config = dict(
    num_hidden_layers=14,
    hidden_size=160,
    n_experts=64,
    experts_per_token=2,
    d_expert=80,
    d_shared_expert=0,
    hidden_act='swiglu',
    moe_layers=[0, 1, 2, 3, 4, 5, 6, 7, 8, 9, 10, 11, 12, 13],
    router_score='sigmoid',
    normalize_top_k=True,
    routed_scale=1.41,
    balance_loss=0.0176,
    balance_bias=False,
    router_bias=True,
    init_std_router=0.0258,
    lr_router=0.00107,
    vocab_size=5150,
    norm='rmsnorm',
    norm_eps=1e-05,
    tie_word_embeddings=False,
    optimizer='soap_variant',
    learning_rate=0.00593,
    beta1=0.95,
    beta2=0.95,
    max_grad_norm=1.0,
    batch_tokens=[32768, 65536],
    max_seq_len=512,
    train_tokens=293300000,
    max_steps=6468,
    dataset='wikipedia_en',
)
Below are experts of layer 10 (counted from 0) of a mixture-of-experts language model. Rows are named router (the router's row for the expert), gate (a neuron's input weights, with its number), up (a neuron's input weights, with its number), down (a neuron's output weights, with its number) and show model dimensions 40-79. Each number is 128 + 24 x the weight over its row's rms, rounded and kept within 0 to 255. Numbers have three digits each.
Before each expert's rows: a language model's description of what the expert responds to; "comes after" lists some tokens at least twice as common just before its tokens as in all text. This comes from a sample of Wikipedia text that the model never trained on. Tokens count by the router's weight.

# expert 38
It responds to: Later year and number digits. Inner and final digits of years and numbers, especially the 9 after 19 in years like 1995, plus table figures.
comes after: "9", "0", "1", " ", "8", "–"
router:118163171052112147130140129094142147163100131118159108141150153119181148119123107120132122103141158130098112103128157124
gate0:135152156124128124118104125151197154118171122126079121158137115145125121109178128122145133177096127115143148125130199101
up0:110156144163132137155094132072144127140141109145063110163130134149067109123153134109173181152108125112111143087144183096
down0:135130106152140135115139102154126143139115128164106148109133173099170119090121113152128107165099134127137110146123113154
gate1:067128146094137133175125152133141151076129102086060106178111122146173136119131142157129135164118128157121126121150088149
up1:171087109167089146092130123148128119151131115144175164080151103113108091127106121106104095107128148114125147151092151135
down1:122098152103123140154140103127145065170127129135142087130119094113116173101146148144129171132116147141128089152141080107
gate2:158124151182129113140114124120132139111143154170101111170123114097123134116139124131134126116094131152142137130133160120
up2:132128111120110112123136134124126115146128162150102125142113107117091099143155111109142122077111146135115149136087138115
down2:095147113089142132154169090144123149157165119107095084107170106130106134120149168161112138107133113109114137143112115132
gate3:109100104129077159172147126185136170136119146149186130132080155128159114136166104145175142149138133106117149134106157115
up3:140143143108139135134144080126117121161157113106137143138147135135145134150140163136119105119154115092100124110088129152
down3:132126122135135119106085136115063118178142118125102134129106154146133145141157114161120132131133179183151141143132122106
gate4:070132108122137165138071164115196122128094126133098110180099141080139150131119151126109132113113139118150099119167152107
up4:152157123126096075126154121122063128097121121160177126130114120151135130116161146126145129112163115114110150156136109123
down4:083127128145127108129127145118081127179095152104166106146153148146099176153142132129116110114118138157112096107173113118
gate5:092158122136183126128080173183126140132149152183109106143102132175122117120145123133113113167094134160150175125138132119
up5:136159134107135108142175087112126141154193132126129127156147143120096098137127131145127115108133118124110116142145180128
down5:146079137118111193114131109143124129142143128087082076141123148132145120157121154144145123173145130167135121097136085146
gate6:094122136143128117145058142155144095106140117136135143128107110092131140143172108123124116152103085134101112127130160109
up6:120108127128126130135071066161122081108128135177132141111104135118165165150157108145137122084128100134131132126120125105
down6:091163091152151130114132098089112153105126143157178168092124092137088145143100092125136090133147097154105147077145126118
gate7:116116124095126107092137130079142100101124109089143111096118095147130094163108173083092111139151144117155111141115060128
up7:101119067138150117100128099099140105116136092146121153108098133110139095135173170146133104096141112119152153134121114152
down7:100127147101147145132113174141111097129144123159091144095158120105109106158183083147131140126129136109129156165117133141
gate8:130145143076124115116142159106147117132142089164120149167143146105123151113120132122104122118149133101096118144138153130
up8:144142106079101133141130101111140117083139122173118165171112130109130114103163127118142087129143115126138136170145162128
down8:144129102102155163065129153098101139125142141085118092124123117092114133149140127141084141098133174126136146119126147112
gate9:123144169107149160152093088155143107148139107104114136159145157115136167147176094114132140134094103136133126160157196128
up9:088138153113143125168116129144123144090120121112120098163171147125133147169151130104146169130097147125143132141152186130
down9:136161146103109117130146126133147177151118131138112134096148124125125074121150155124133128129123151083131125156124146090
gate10:117114056163096131155147141129166115110167149129121154140111126128112122165175114112132107073106148133125154154100144129
up10:109100121137070120130114101129116157150150170114168123107079097134158121137136150132137084113124127134127140168121140164
down10:140072161129125146080129121145104159079160153121119135127087106122113148168079144130130119150109123107120154134129136140
gate11:114100156124130154086166140134140110126145124124133134151102090138163115117134155050120126130123095117140144141117065138
up11:162123155142139151167159092138078140155126129121182098156140158114185156074130153148103145112075074115117148095126146110
down11:153133163122093135120129142101127164122137116103155127138139114170151112126153142192156147184164160125128106134097115112
gate12:137170099104168112122109157082142137166097105140090100113154149120159130085132140092161159121152123115140116102128160149
up12:133158131156134122134148087135150175094140112118080138184115139133193146119167147129108112143111155112134120161112150116
down12:115155113124135090097161115150089073148123162129181113116147118160100144161108120115172111122155121108133120127128117133
gate13:144142131097120152138114128100153103071140119105144142124136122142136163160082120131105075089086129152092110085160147115
up13:153121122136118125094111147128108104113084114149122103109096153153115126128152106110141167156135089099145150124095143110
down13:114131126149147169141140091125122128116153142127129145126151088142149093157116148177141140110141157156128129124142106189
gate14:126136094123157141101142125109146121168130139108139124169132135148086096135100147069079162108113128082138164134138120124
up14:155160158125089149124168089123131121189134087139134101123145130171107148123113121143124128107085108077132140110120137151
down14:139136071197131126138122126104102139096153130132105133113116103124141109138094112118110159129093128130148102096154118141
gate15:114124137105146119110061093131183143165115114119127099147128130117135130108147104131071159151113123160138117104133140071
up15:174133131118130128180128157173113132122187180135098168154137144102118082173149085082093178143126169139119123127148117119
down15:116098121101134086086143148108134121150136135119125104114094159142122121128129074109104170126115082114135122086111079131
gate16:173163108127135078126123138131111152138168153149120103118114090110108110121121142103138157089139084128140064143138093150
up16:145119146137147091116159148128138095137128135082122099111132111139165116118132117109106083113113115158161120131114049135
down16:155089156160103139128100129118148143136182157137112105103149126121117097189112135083129109129121135118090149120121140145
gate17:095125154136119137133125156125139171120148117117100087135151137155130168105090141166168132118127113094139088095124142113
up17:083132162107116143103136167090144108100151122156128112117103125117076119137155114134134147107121136154121136113180146121
down17:086119127129109094093087137134155109150092154130147117118114172090145171126126095157134147167162104124130165141112141097
gate18:115091128103096093130129166109133137102120113121112128147087098090110077159089137103128131139167124133120118157095078145
up18:089096157126095130110113184097125123119124143143117135160116102130094097081152140120158110113086115109159103145100135187
down18:097091114087155110135091145105133115140129095126125139122102121109092114133173076136158143157121147166122150104135107110
gate19:141141153115146150169075145116114119172169141060097109138089134159092139127125128129123143124109141121143145100142100100
up19:121145159111136165160100141120119161159165135065101127156097139183075155113122140117127121145110161108142135147169087122
down19:124130118127161113117144108061163116134106131103129091136110142138108112148125131128169126164152100114115100100104112091
gate20:171144126117094115162144121108071145147122177101140095129110163141124135134113120135087084129146150140069127113099127097
up20:127157107108156124127119144120127099105099110134128157138151114119163113113142090141151161105081116130214105137127152169
down20:117133097134139128106101105169142132120093157146123131143132105094138133138082100113128120179128142153116133107147166126
gate21:127117140118124159120079105151099103121155126105136095137080102125143157124131141122148138122081099147139101122134126104
up21:100134133139147124146125126076166132124147136127141172123196120171140078124178128140149138150124182121123174115108148144
down21:126140133129145166117121145135090109162160140120106133060148078160142135122161154188114116144143148137137114133173110116
gate22:139102099087105091163161120085095115110095140137112139181079130147130098143129135120114141120132140141147139148110134105
up22:147117098120118110167117151101148129102118127108091111147125093111127127164139119100112106102096167167098134077152154110
down22:082124119113103115125137101123149092126116165124126119111087149139125148148159112119142144092139158125124135141127173140
gate23:162118124097123094098119124117160152153126139129128135151116166114123133129134118067137117124148179106098076137131178126
up23:135137110131132128130151156112093097110112155136114112130152106121150140136136147164136120107128076138198151121107124135
down23:144105122125116139105130087134133130100150114137152143110077148131187173095130154126135094138113113143131096169131124154
gate24:128132107134165125116085152101164153167126130179143161092188146099098103132129088144082137114125131133136141141138161102
up24:107119089106118103129125135111162159149130070128121117126172112131141121147139142137103157155175151149113128118191134095
down24:091083139119161127109103142125147105122139143103105140081119118106117090133115114096139128096098117122096124161118122129
gate25:181138116134151109146168133115150116150106143151154118083153113125157139095048124105111145095175139114168102112117094143
up25:134145125113147128158152157113137127167081161130160141083173113123128120082058141130147138109154119141125132114156105159
down25:138148068114154081096148115130123121109114150138138105093127163136157150109095081108135127149168102109137127150129134148
gate26:131124153111126122138108135152165131112142095141114138109141117091114120088127133093136130165081103093142117059124125144
up26:113126166117160109137113113150124110128128053124110129117160111133153112118122135158147128196125095090125167065104111139
down26:168145136119139156165163126153127098149112147116114103156153128121145133125115152141106155118135186145156123151124090145
gate27:095106138116138123190134112108089095114104101154104113128137171121140100134114048116149117130138148144152152127134161114
up27:122127135123130127087099123151082105169157141111146115131121111114081133171142170153089121111126075140136106114113128104
down27:167090149088071149126144133154106115137142117175152116158114164142125132091178143166131137104146138154127108119122103125
gate28:107126108118145114126146141112107146136108140140127134127136120130078084144094110102177106126143122097131143106136126147
up28:134139129110150117128162160151113124096074152149138187094127133141143125145137165115109141102155103127108094138163138126
down28:112134135164121149119118105075161118132133141079166108175118130131140159111126160120132107152129100142134148116123108150
gate29:080149081135148127106132155132120142076138123129107109111146153148119117164106116145110164088135146159143095124141127107
up29:105126081139158117165131143133106177110116101118138112160157140104097109196151124138113137157132132129090157100164171126
down29:081131144147101130150112143151151109071128121127156152127139099125096128080095128147123151126128100126128137143099105163
gate30:174101159166138168115108114142113103139132146107171100123128151131158113134144127109101140131184120089109107100103135093
up30:099096137106158142110157124139121143092133131106144093109136136136168107112133111104158094089161117148138118105088132107
down30:054141092143126181128146133137111194122118110123123116109107166138143097135125118171112132125101100149139124107146167168
gate31:083120080123140136149118162095110112105073140142139097135139161129121107162133103196106118122124174172127149112149141094
up31:156120139141157104088157128167104133117119143120125158142105111089101146096111175110116116104132062111133092158145097152
down31:166134143082093112085119131102127114126099111130117121158088196170149153091110187109125107160146128132145134088140109117

# expert 3
It responds to: Numbers and measurement units. Digits and unit words after numbers in stats, infoboxes and tables, such as km, %, million, lb, cm.
comes after: "0", "5", "3", "7", "6", "4"
router:136113140118153113150113160123139089126108099126128118149138151109144131144124121101114119120112156163103109124162158162
gate0:129085089120115138120103129094165169118130140129121108139151150133144119156157132135123116142120123137131121091108140119
up0:156058095124110111143097158098166155099163146118129126143118120084115142138155154143117129149132137124121095150124121117
down0:148132141183115114116131110132082127147141140147152126143140069103065134139144157100079163179172162119141129120127134106
gate1:119143118132144108132110150141119075139135119148124119157120134115138123154109111144063092104123150163131134131127146136
up1:126138135141120102120107149116106093128111142171124113148100123111112132177124139137062105134114120166154154128158124138
down1:093114137140121122171099109118085167144123139089113154118096144133147140155128149126147072127112142144173113111128125066
gate2:126091079146158119123125115151110114085191142140149146144096169165129117100121111137126130105144116135137134120131097111
up2:127149110139102125143149136136076118183123182059145146090109101130164116122147112137154109101166112130110112142089142088
down2:148149112114120162144153133167091109123201142122174137117141112115133130079085109121135151109134162116118136106126111092
gate3:062115112087141104117109189159091086087160143123132148130115111093137112098128116119082107083139166129142132102119141141
up3:155158162142117128094175047136187136178146128157137094110130139135107125141139144125174155127093105099129155105132098105
down3:138163094145144143134122096119170122134151146120106121121123136142089157110115122092139138105126146098062149125128170090
gate4:139137147068139127160136161085098150146114098148119116130094117081165125124126148165108125153134136165114090145124163143
up4:131134126102114134110130115170144137116109118087146144137185109121110131127165136138151115146119114086124159106152129110
down4:073132125145086129088125157152092080102143113172141125148106126104131123097133159095144153173127143142126138101099146161
gate5:109149126153125120114126145147161113141112134142173130144120131134085120127099117131120098128112162155151171108150090158
up5:099121142128152141138116117127158111111128126110149135154126145094101117139090130117097124144110174147131170114163072130
down5:107144151136122159123073141162092150153127140113121140146123103092078105135135148150119125137170131177129146127155138156
gate6:133128122161132179150143133159143124137146159120121149157145173161133129133128114130121116131151097147117105133142133117
up6:098149132140119142133126147100141111107133139136132145155124148166134083112114154105091129137132130112140127156146139132
down6:139132142089114157126151123115137096116120159140103115144126134121112118123138109111094150159144135129141152120109115143
gate7:100156099129106124099121131167134121103128106168078134115145130123188122119128163119141113145108159138139152155147107117
up7:120121120120140148148095099112199108121133118097142114118164138133147136118130147159135056138134134095068134102114080094
down7:113143126101099114085098077096140163133093123153123130110135097161120157138141120102140104149149096113152114099135157131
gate8:130136143162097109130124141097124101122147138139116125168113137126164098098159084109158120099104141162135156087123101110
up8:092147170124107116180158118152107128105109138094128140114144092109136104137165149149127120109109125140158124110127163106
down8:132137161122133123128174063104175133134103090155136119137116115163091114177116100146125171119137098111160133113151086112
gate9:169131138166157144100140149106159137113127149136167131167161164122128122190112139133152168096124104131145151125125125120
up9:134147154162146129154126155140124128100086121123169153124159120100161135135123093163131124133132144105179109104134154157
down9:114164098172117164136100110142094141111080111093138117110106162102138115111136151089117118140072166119097135124151137156
gate10:067111112091170108156122151127133078098151110170150100141080123094160137140104133140098159135105145152111112148139144123
up10:095136086106129108166089208131117112140114140098129128124112133110134120120163109089142146117150114133121106143135158145
down10:111121144153132078124124114149118126161074126126136138144149095124133103134157130093092178142102189127134159111091160102
gate11:095110152116134128148091124168105132080174151104120175119138163136125176137113155106077145115131119124140136130112107154
up11:109136128116105127132099142205142139095115146124129122114122151111101139147156121112146103144069112134141118144141102153
down11:155135163135136129115153136084143129141129134111143149138108115134167118134133107119097141149125135134110134148131094104
gate12:108128161118118118156129135099115121106142145150122098124107143123148121108114122126103174123123157152139127129153130159
up12:128126080101130156104100109137113148132102103098130129113156103148134124147149157101159107153152119107102136138094104114
down12:149119106157100146156123129092125122130172092154150126160140155140121111115115105153122115143128173147076106148119165137
gate13:152142150093172100133140126106130117116133112083125131149113120140169087111135153182111157116149131118096120126116143124
up13:167108131130121115117120125133134124136129107098170148109112123161152094140165124165138174127111140117094102133153156187
down13:115155120093164102181139097135112145142121146108112141098115105134139163147129135121121146149090082073116122132145122085
gate14:143123093101126110104127136117086173117142129134093137139129121106164121111111093102102117115145136132111089082122137148
up14:162126088122154146134156139148128112139067129142155131117129128148109138111124120174153089117115077127101146130135116142
down14:144129144065114145164100113190122143153154131122139146121114098118151128065116143159104103117149121112124135131138113125
gate15:177121162154096127176083117137151113116122164115119093147089134148154095158127127152097128094099117171134145108115081163
up15:139103129144098162087143107134110165138139160127169140118107115127132133153107140130132104140177092131133129128105199109
down15:096112189108115117122105105098134116158127114155101123139108106129087155097109155150094111136086147149075137123141080147
gate16:102102128168109140136111150104149127127141149115103085114139121201151106163129159107082064138112122116119108102131130121
up16:136129116185111136118088148075104127117133111136117099131121114166127103134141151122125075135097129110117071113163109147
down16:112128139141084139113125098144154135087172118096118119114116137139186105137116111113146140117154121105136118181107166149
gate17:142164161106162126132149119129142100139120088144157162144128143129147114128160134121136148146146132090196167134128115115
up17:162088164145124118143128103130134169143124127096145145143129126138151112152149092125145160129105161173133136102131142160
down17:134118111078081140138153144133148136121148143153158145135147075145165140113161129111095169151153130064171141149120136108
gate18:102132113185117122153118152128136132105124178107130136143155080164104108137114157151102086096087131149092088127123126168
up18:177103118136134136131179104196121130090131131128134140136125136104165114100138150194124115114133120102124159136109149106
down18:129141114090110108123156129135135075116152081126150156121102136125135133143103115159119102088098167143170128103148117118
gate19:129200109079119118127095142144116169126124110089093167146165162053139123120131122115076110099123137127145131084154124138
up19:171129125140137181135174101114178132128152135177114109126123167140113132143128108112142143094139134147131106114145165122
down19:162159102127082169134132168124094114166122162110140122114165125125151087137162134129133145134101113143126145101148117100
gate20:181122114104145142132101148089144121143098112094152127146096144154147113137139143142077125158128165114152138152086114136
up20:046118132136158131093168100166109111093115108141100124106171104158108158133134123116131103090147106115146104137144139093
down20:098160134086099138155123096122120111076137098137166161101126096155125166137100133125159108134112164120165108129154100123
gate21:149111098169112142115123131149134132153055104141123169136138150148166176117157127120107095121142105111130136110116101133
up21:166103110154128117122101180124132135140094097122128140123111210099161142154143141103084099144131154121128147140141130131
down21:140092157141090122137142138098124133130108113103162166124145123091186147119113102108156116120136111113109141186100127152
gate22:107133141100131120133118143117137125108103103165149143120123142131106157157127091076102110102113199126120092121099126138
up22:112112106084098123126116123136120154130139149145157115131130162127125104107127085161125167128119145107107124149093129122
down22:102103132096129146113119178136149112150136117108141119112106150123193111105090127104118111146112120142156147139121131144
gate23:120153121149156143110085165126132160129152131114124127135109159136130149141089113105121124085140157153194101108135166152
up23:101082094103166109134141140162139099144122158108158168116098175113110105133124146114135118113138136090123094139074122146
down23:106117133148059088095108133126160125125162116131131114145151125114120145120110177157110115158114126086125105094104107127
gate24:184127122117134124135078119144146103129118142138111115082099163145169118124146110096110117157091119163150129114125142141
up24:146104135132111134098168147115094141080084078138095106097119117169116118108145117112092081139160103129160132127148136129
down24:134086152136114068115157105100138129118147075130163157194126075118146130114123100144125105137138187130102114153099096144
gate25:134141115093124116106141110105156145146179140112110103132106125121121106142098124168103116128118121130135123095131137106
up25:158114132108080127122063128147159146082139150123099097121099145139110128160136158112132137111106131133110092087145138132
down25:107108098124145099090107115150098153086091141163128096134129084124121124112165156128115149148156143151120134119149129123
gate26:131132079110151106158139147179114094122122144128148141118035136135129108147106132132118105096139148119165107086123151098
up26:112111123146114117108122108142114140125149103136166173105137151168114085152121100116143154155164135147090104107114133119
down26:098097178142106150145153130150132103139110158118136099153121167155133099125105183102096129122141076136121119135135108101
gate27:118171106177126145151146147159118077159102127102095143120095182145140090133138119116145124095124165134133105117127146145
up27:140074127121113118136141183083075128156103088155118130141120166154164166136137125114095177116103146157147081153132085118
down27:124089158125163099134132108142150099109109110112116125167108143124110084084121142125156110116097146171118127149104117127
gate28:131126115112101164134105127119155098151095145168132132115159123156135154139140110111109115111109134125147123123076165164
up28:098123129120128132172100126121149133169135163114139118133177132129146134119147152091152142110140136098115145137121096091
down28:157112124159131135111132099134120136181102151165122122091108147169129111105113118124115102133107153140106170155121148153
gate29:146115101111130099115135140148096146092150121155114164118079113157122130081139101108095158148103162121159130106145070109
up29:094132118145160098156072132115140146130103121122160134160111153131125128168129140099142049090120146100102128132136119110
down29:129105152144180110151133107115169149124139109166153076152104159176154162112151116090144114136126119116133100132152120147
gate30:104139135155121123099109164146151109120186196144181109121160109105128116125171093169137131111110099134133133104115159132
up30:148171143094112128165108088137127098144124120123104152111144151174132117146081177137118125149163175118116134171149081069
down30:140140111128115117082166120109133094130134115122155130120099119144092123117119174113104163129113178102091193112111111140
gate31:100129171135129168117075172120126063116124150144129115140135121117128107159108129112112133118104162133136158109119139157
up31:121109119124133060118098089120145195131152109147166137141142121143156133096108111116138128146145138102174132121153088126
down31:134111101135085134114137128157152129132129123163127130142163092093138102102121190089113138128088156126104165122143121100

# expert 17
It responds to: Ordinal and size adjectives. Adjectives and ordinals after a/the/his, and pieces completing them, such as first, former, largest, successful, third, year-long.
comes after: " a", " the", " his", "'s", " an", " first"
router:116126158121113149129080159155131126132157093093128141132158176120155129141121126116104129122139122130097085067139162121
gate4:141167121127060111087104184163105095127172137151128105143143127105177113112164127132083124144117163112129118108131124142
up4:140112121129098124083148160173105095105151117156121078143152140123140095138177130147159134105113146111107122136141135116
down4:135124162140064172078141115149128136090121093106153141126131129150126148127151136107133122130102138089122143136147130143
gate5:157138109125096111146101102136154169117125145122127141146140108126113141137148130100110144137132099134117172114108121104
up5:118117146102114167117168093168139097135101135122126116116111119129140125131096123155142134103139162152128120172128090140
down5:130153135119089104123150182131116146140135135154119132126122075104212135124097119105108136106128163147121098082166123105
gate6:088129153111121115142126138148128153138133124147177136168110152048145107169133083160126125079128084149092109085158127158
up6:178113102106116127084154126154125108142091153090128096105120164131125175094117144145149133166158153168114093152133154116
down6:090126156123105135117086105104103132139110123118131134059092137136151105137146162129109158114151140112124091151146133131
gate7:148154145094158132119131150140067188085126117106087100120104091146147109153106155147105123095147098175135104122160125148
up7:170089119106149161132149100146103177145131151120134188113140150167118123116110152114149143116141139120113121120157109119
down7:089105073141109133106144110121155098103150170101129137121155091079155106107150137118118144140117163139147120163102077125
gate8:121145125160084128086138148139118131115164130110094091143104148113172134056122130133105170133096125133137111141110111122
up8:128124104077119110130109126121141166115119151118173119084147119113134076153116160135154071133134112117125106087127119123
down8:163191133123129153143125106116126130132138155118094094118105119153058164123114122143140120133140129091121172164118146115
gate9:148147137121106142085105143147132178116153149152137127138060103110167097126134107147083191076132122118136127138106103107
up9:070134189149118116136083119107125153120164118131155127104139129086150099094144134141109102110175205148145126085110105144
down9:125105149146158162143130121128107137121113141104138097081111131125109104181133144146142101162142148165114142136121130158
gate10:155133106106122102130194142152139158168133123127179106146117125086128153119098096151177127116111102135124134121165110140
up10:128119122136126148103101119135101131146119102101176164125100147133111114119123130093103130115140154170110117164126121157
down10:102130112133087156096101143138091108113117101138124121090120132104159109138137137098109140121134166118121151096083142095
gate11:156148160099098127123130136129149180147160076124108125150146111115116107136127116112130137125151076119138110095096150151
up11:119143108168104119122130145133096115088134102148131107149121108124177150128153130145138169103168160132146116124126124148
down11:162108168146115098137147096148150152117129118116140146141109135151138112157108118143125129126139131126129133079133129112
gate12:103135124091140143157145098148127130134126095149127143132142149103140107158124083137140162121112137106084114119106137142
up12:143119118134160129140123139120161184115113144129113147116110124143152129112105122119117110174116135121116154105167140143
down12:100132176144159161149136078189086141150115146087123084141112134109140136121113145105176086151125167187163142095147121132
gate13:135129151138135160149081109102095134110124137144110164130125090137135149134131140088104076117099156127107102095070135119
up13:167149122155089132095107163101119122123115132163125113156134114136159131118132114146131109123113094144160203105160133152
down13:138131140142119142113135140109120135108142130142103131113110147146105185122129148142102097154091085141131203166108124178
gate14:131095106148112110171102172142143118119156095115125107125086169114172110137182123119167131141161156157145094129170085079
up14:181120136118141143147174101181106106125139142122091135148096110127116170081170158146144137125114131149131155147109140144
down14:105148151142122125138162114148146128160103105135105132115098140144113121122108115126122126137138047091143104099146167152
gate15:095145130123144129102143101138139132150100129107140105169120146185117120114083137109144138102119114094090109129135138127
up15:087104158162182127126116120088137123117116157158149160115165120129131145125132150091091113136128160071120156120157104154
down15:127128126137153186172083134082135105159114100112149170123125127118137177173128118117150096114160081129190141140105109126
gate16:112117107139138158118142114158126188142132090112137108117101158132141113108122126117115108128072097120147124130152194143
up16:134142153140133092134118139096060098114176141131099144121154129106125128088173140120139114166134181145127113121123115106
down16:121106130149117142112121104116158149195107148129120131140157098088122158122171145162105116057094105184139123154138120140
gate17:105137190111146088123126145137128164090098139080104137110105172135168110133143155134116111100134125137150074090131147152
up17:130140122152159147104125127130111070134139159095109132105137135122121106124109108104160065140086150143118118125134102118
down17:101174093153147132131113123118131082145105149131140130103125096146094121074115145107126129117135130121140140115120111133
gate18:143187109109145167106103117118120089154141112122142139103086149097161124116174119124117124136134147106141125142129131128
up18:118172116165140147081115117125161134112174087119137141121140103132138133114161141138160138115128095107111075120116142153
down18:164125157123123131105113160090128119118093130128106163120140118143062133123095127138108132098113106121119085144156095107
gate19:114143166097146156118165154142114125147171105137145100121107156064137109112148111145133136120110094113110119128143169119
up19:145144083144126163131147147120180134123151088130150113137120107106150151133159148127179094120128088099081164116108119138
down19:150127074139135166116154122089136130074132117054132132097126134097161116158133122147101142140125121117111151150129092137
gate20:080134162137142130098130099143122131139150101112126122144112142096106112148174169116123127164138159134128112121146132093
up20:170121132164120159091157114165110115108125152131111172121105159121138163075167117140146157111115136147137188151112130178
down20:113091100110133164123105140143138154114131134133105125091151146133117160160078149171126149120155150139088123154101123114
gate21:114132102089157157143146142127174109158136122104070110166181102124115106135102130079160151109162126150146108137097148102
up21:101134125134159114108155132131147109091116115161172123072146127086159120126135066146105119132072172101153123099090103116
down21:092106128141126093105101131122118134128138116137147122143128117171154070102127146148127135147165128115149114106153099143
gate22:158113097140095104076109127126124145112143134106131128123107123155111149112111111140108109101130129083139096101106138165
up22:156128133144112134135153130148121139126142154110099138103105157143152098116106104152146128080141102098132121100135150160
down22:127132118127158139108122133115140112148147179115078121107128127143123088132132142123118085130100099142120124096132119163
gate23:157123108155131129123155163143120166132122091143139113113146148102165115113140138118104166094092126107146089106160137110
up23:106153162149121136131091155138155122103130171138134168107119139119156086091125127141121141125149104104153110101174132131
down23:092129136114099112145115146134140119136111113105122109112110116130103112146097149170118110129145121141134142097095105087
gate24:096062123112110088129102084126070095104152135142118138129133147125129104148137136138121086106151133153156136099152174122
up24:144111143110140150134129156174120142145124100089106108140108134165151154125130130148176141144155115142146136117108115128
down24:136102130122131112138088148131140122125139105121147117156147121152074137162116097094135137117113139141175147144089118171
gate25:130146094156113118109125171131119138124106153124090126131132145100161158134139127138097144143131143130169113141156157148
up25:092129145122097122119149107140150122148151130109140125110116137143097115122118160100135071092137124135108070138086147106
down25:113130152149158107147122094111100137125100129118145139153108152162091140122111119131176132160153103118068143113129166126
gate26:161133130127111152160153156175082125137165138126097098138064163133113133126087125128148153143122129149092095107128123101
up26:128140111111152190154115148157104146101137139106104129139135111093118086174121142135159126143127111131120088098124174130
down26:128112138139128099156109101101096127126152165128102110098121099159084104126125095150129152134128116133127175176121128150
gate27:153103122124116133160087111090093164149150150181119095138134155113138149105151113147111127097120136134159094132141160126
up27:111160138124143140116175146130116154112104134074128152081083135135140119139084158123128101157124128117140090072113155143
down27:116145168121134165110149150146154142156107146125132117130107125155144129133130140110152102122156142127143139110134118100
gate28:140092130105108126134139152121153137123124145150114117106136146130166130116127086120128164108093133111115093160101099102
up28:129125129112097121139136143141146137115113161122139112149118105137146145129134162122151125094146121081117066133150144112
down28:127089124131106097134094103102134118135140162175116108127121111120090163144140129119150156101140112102130137145079156145
gate29:151159148122124163139109121155138145147136123149128137124127150168164091139152157091144124116130125124136145112107125109
up29:147138105106136136098123150132139160132149123113124152108156082120125152122112091157089194132141075121109108133152161127
down29:149122107163144108109155092170130105164133119108095133104103109160130112108073098135145114113105158120139122144124136084
gate30:163104152129129142125126158133141174135120119158143125173121090137121121134123151116063107096156118129102135135140131125
up30:181090150112143158129079161161160147102132116157135138128069134141140121140166179091112088082176114130109119121154165166
down30:148112125122133113120107132122191099081111099099131129169115106137108098136179107090128108134175113118156116105119114130
gate31:132151120116066139123142135122163131185163178120120111115161180121118133124157147126082147100110153097114131105072176137
up31:153132128118123115113141147123146114139145088125109112110128191137115111153100140184114109119149168125124131121088123146
down31:126125133128080126139139133130114143137108142120121083109125077145107097098097103112113152083137124120107124152125160114
gate32:169117121142120128122134157139129145143140139075095104120146136145143111116156140127107136112082094106170111127109149162
up32:167099162113138140116095141143090114134137103090122122142105111152128117147151134118141098123177178127153113117087097180
down32:161126150113128117124122104121105105148133128139159158111163130078163121148095177112155145143101157165144123105126133110
gate33:105128137086131159141092136121139112123113136097143113110159134117162105136149141101155117164138125135166117134075105093
up33:124099087074124119100146159136112104157169131106073117209128123149105153130160132129122130127134139138119135136131179104
down33:105112142104130136115122106109139148105113088122194108128131161139112091132158113098204129081097145117133137077093120180
gate34:140130106173071093137122155167194105163150159117134108116146188108154102154130118098130138145105154166133112129138151141
up34:151084158130165107122109122134110160113106133135120090093140136154153131159115104105118121129109143092131125101120147102
down34:122125131129168122148149137090104149127108102161135110148118162154137138116091146149103115156202115137122139168149148120
gate35:099080113142097165079121143119137146156148123158099159118165118103149146099163116161134121143143109121112098085117069129
up35:172083097135130115095125155092138126125129118128146079140157088157149144097121109145169185119150142147150127155118103138
down35:138123111110133120118127081142104153118092109093107137132112154165087080156103117149134160095160108110135140145113111138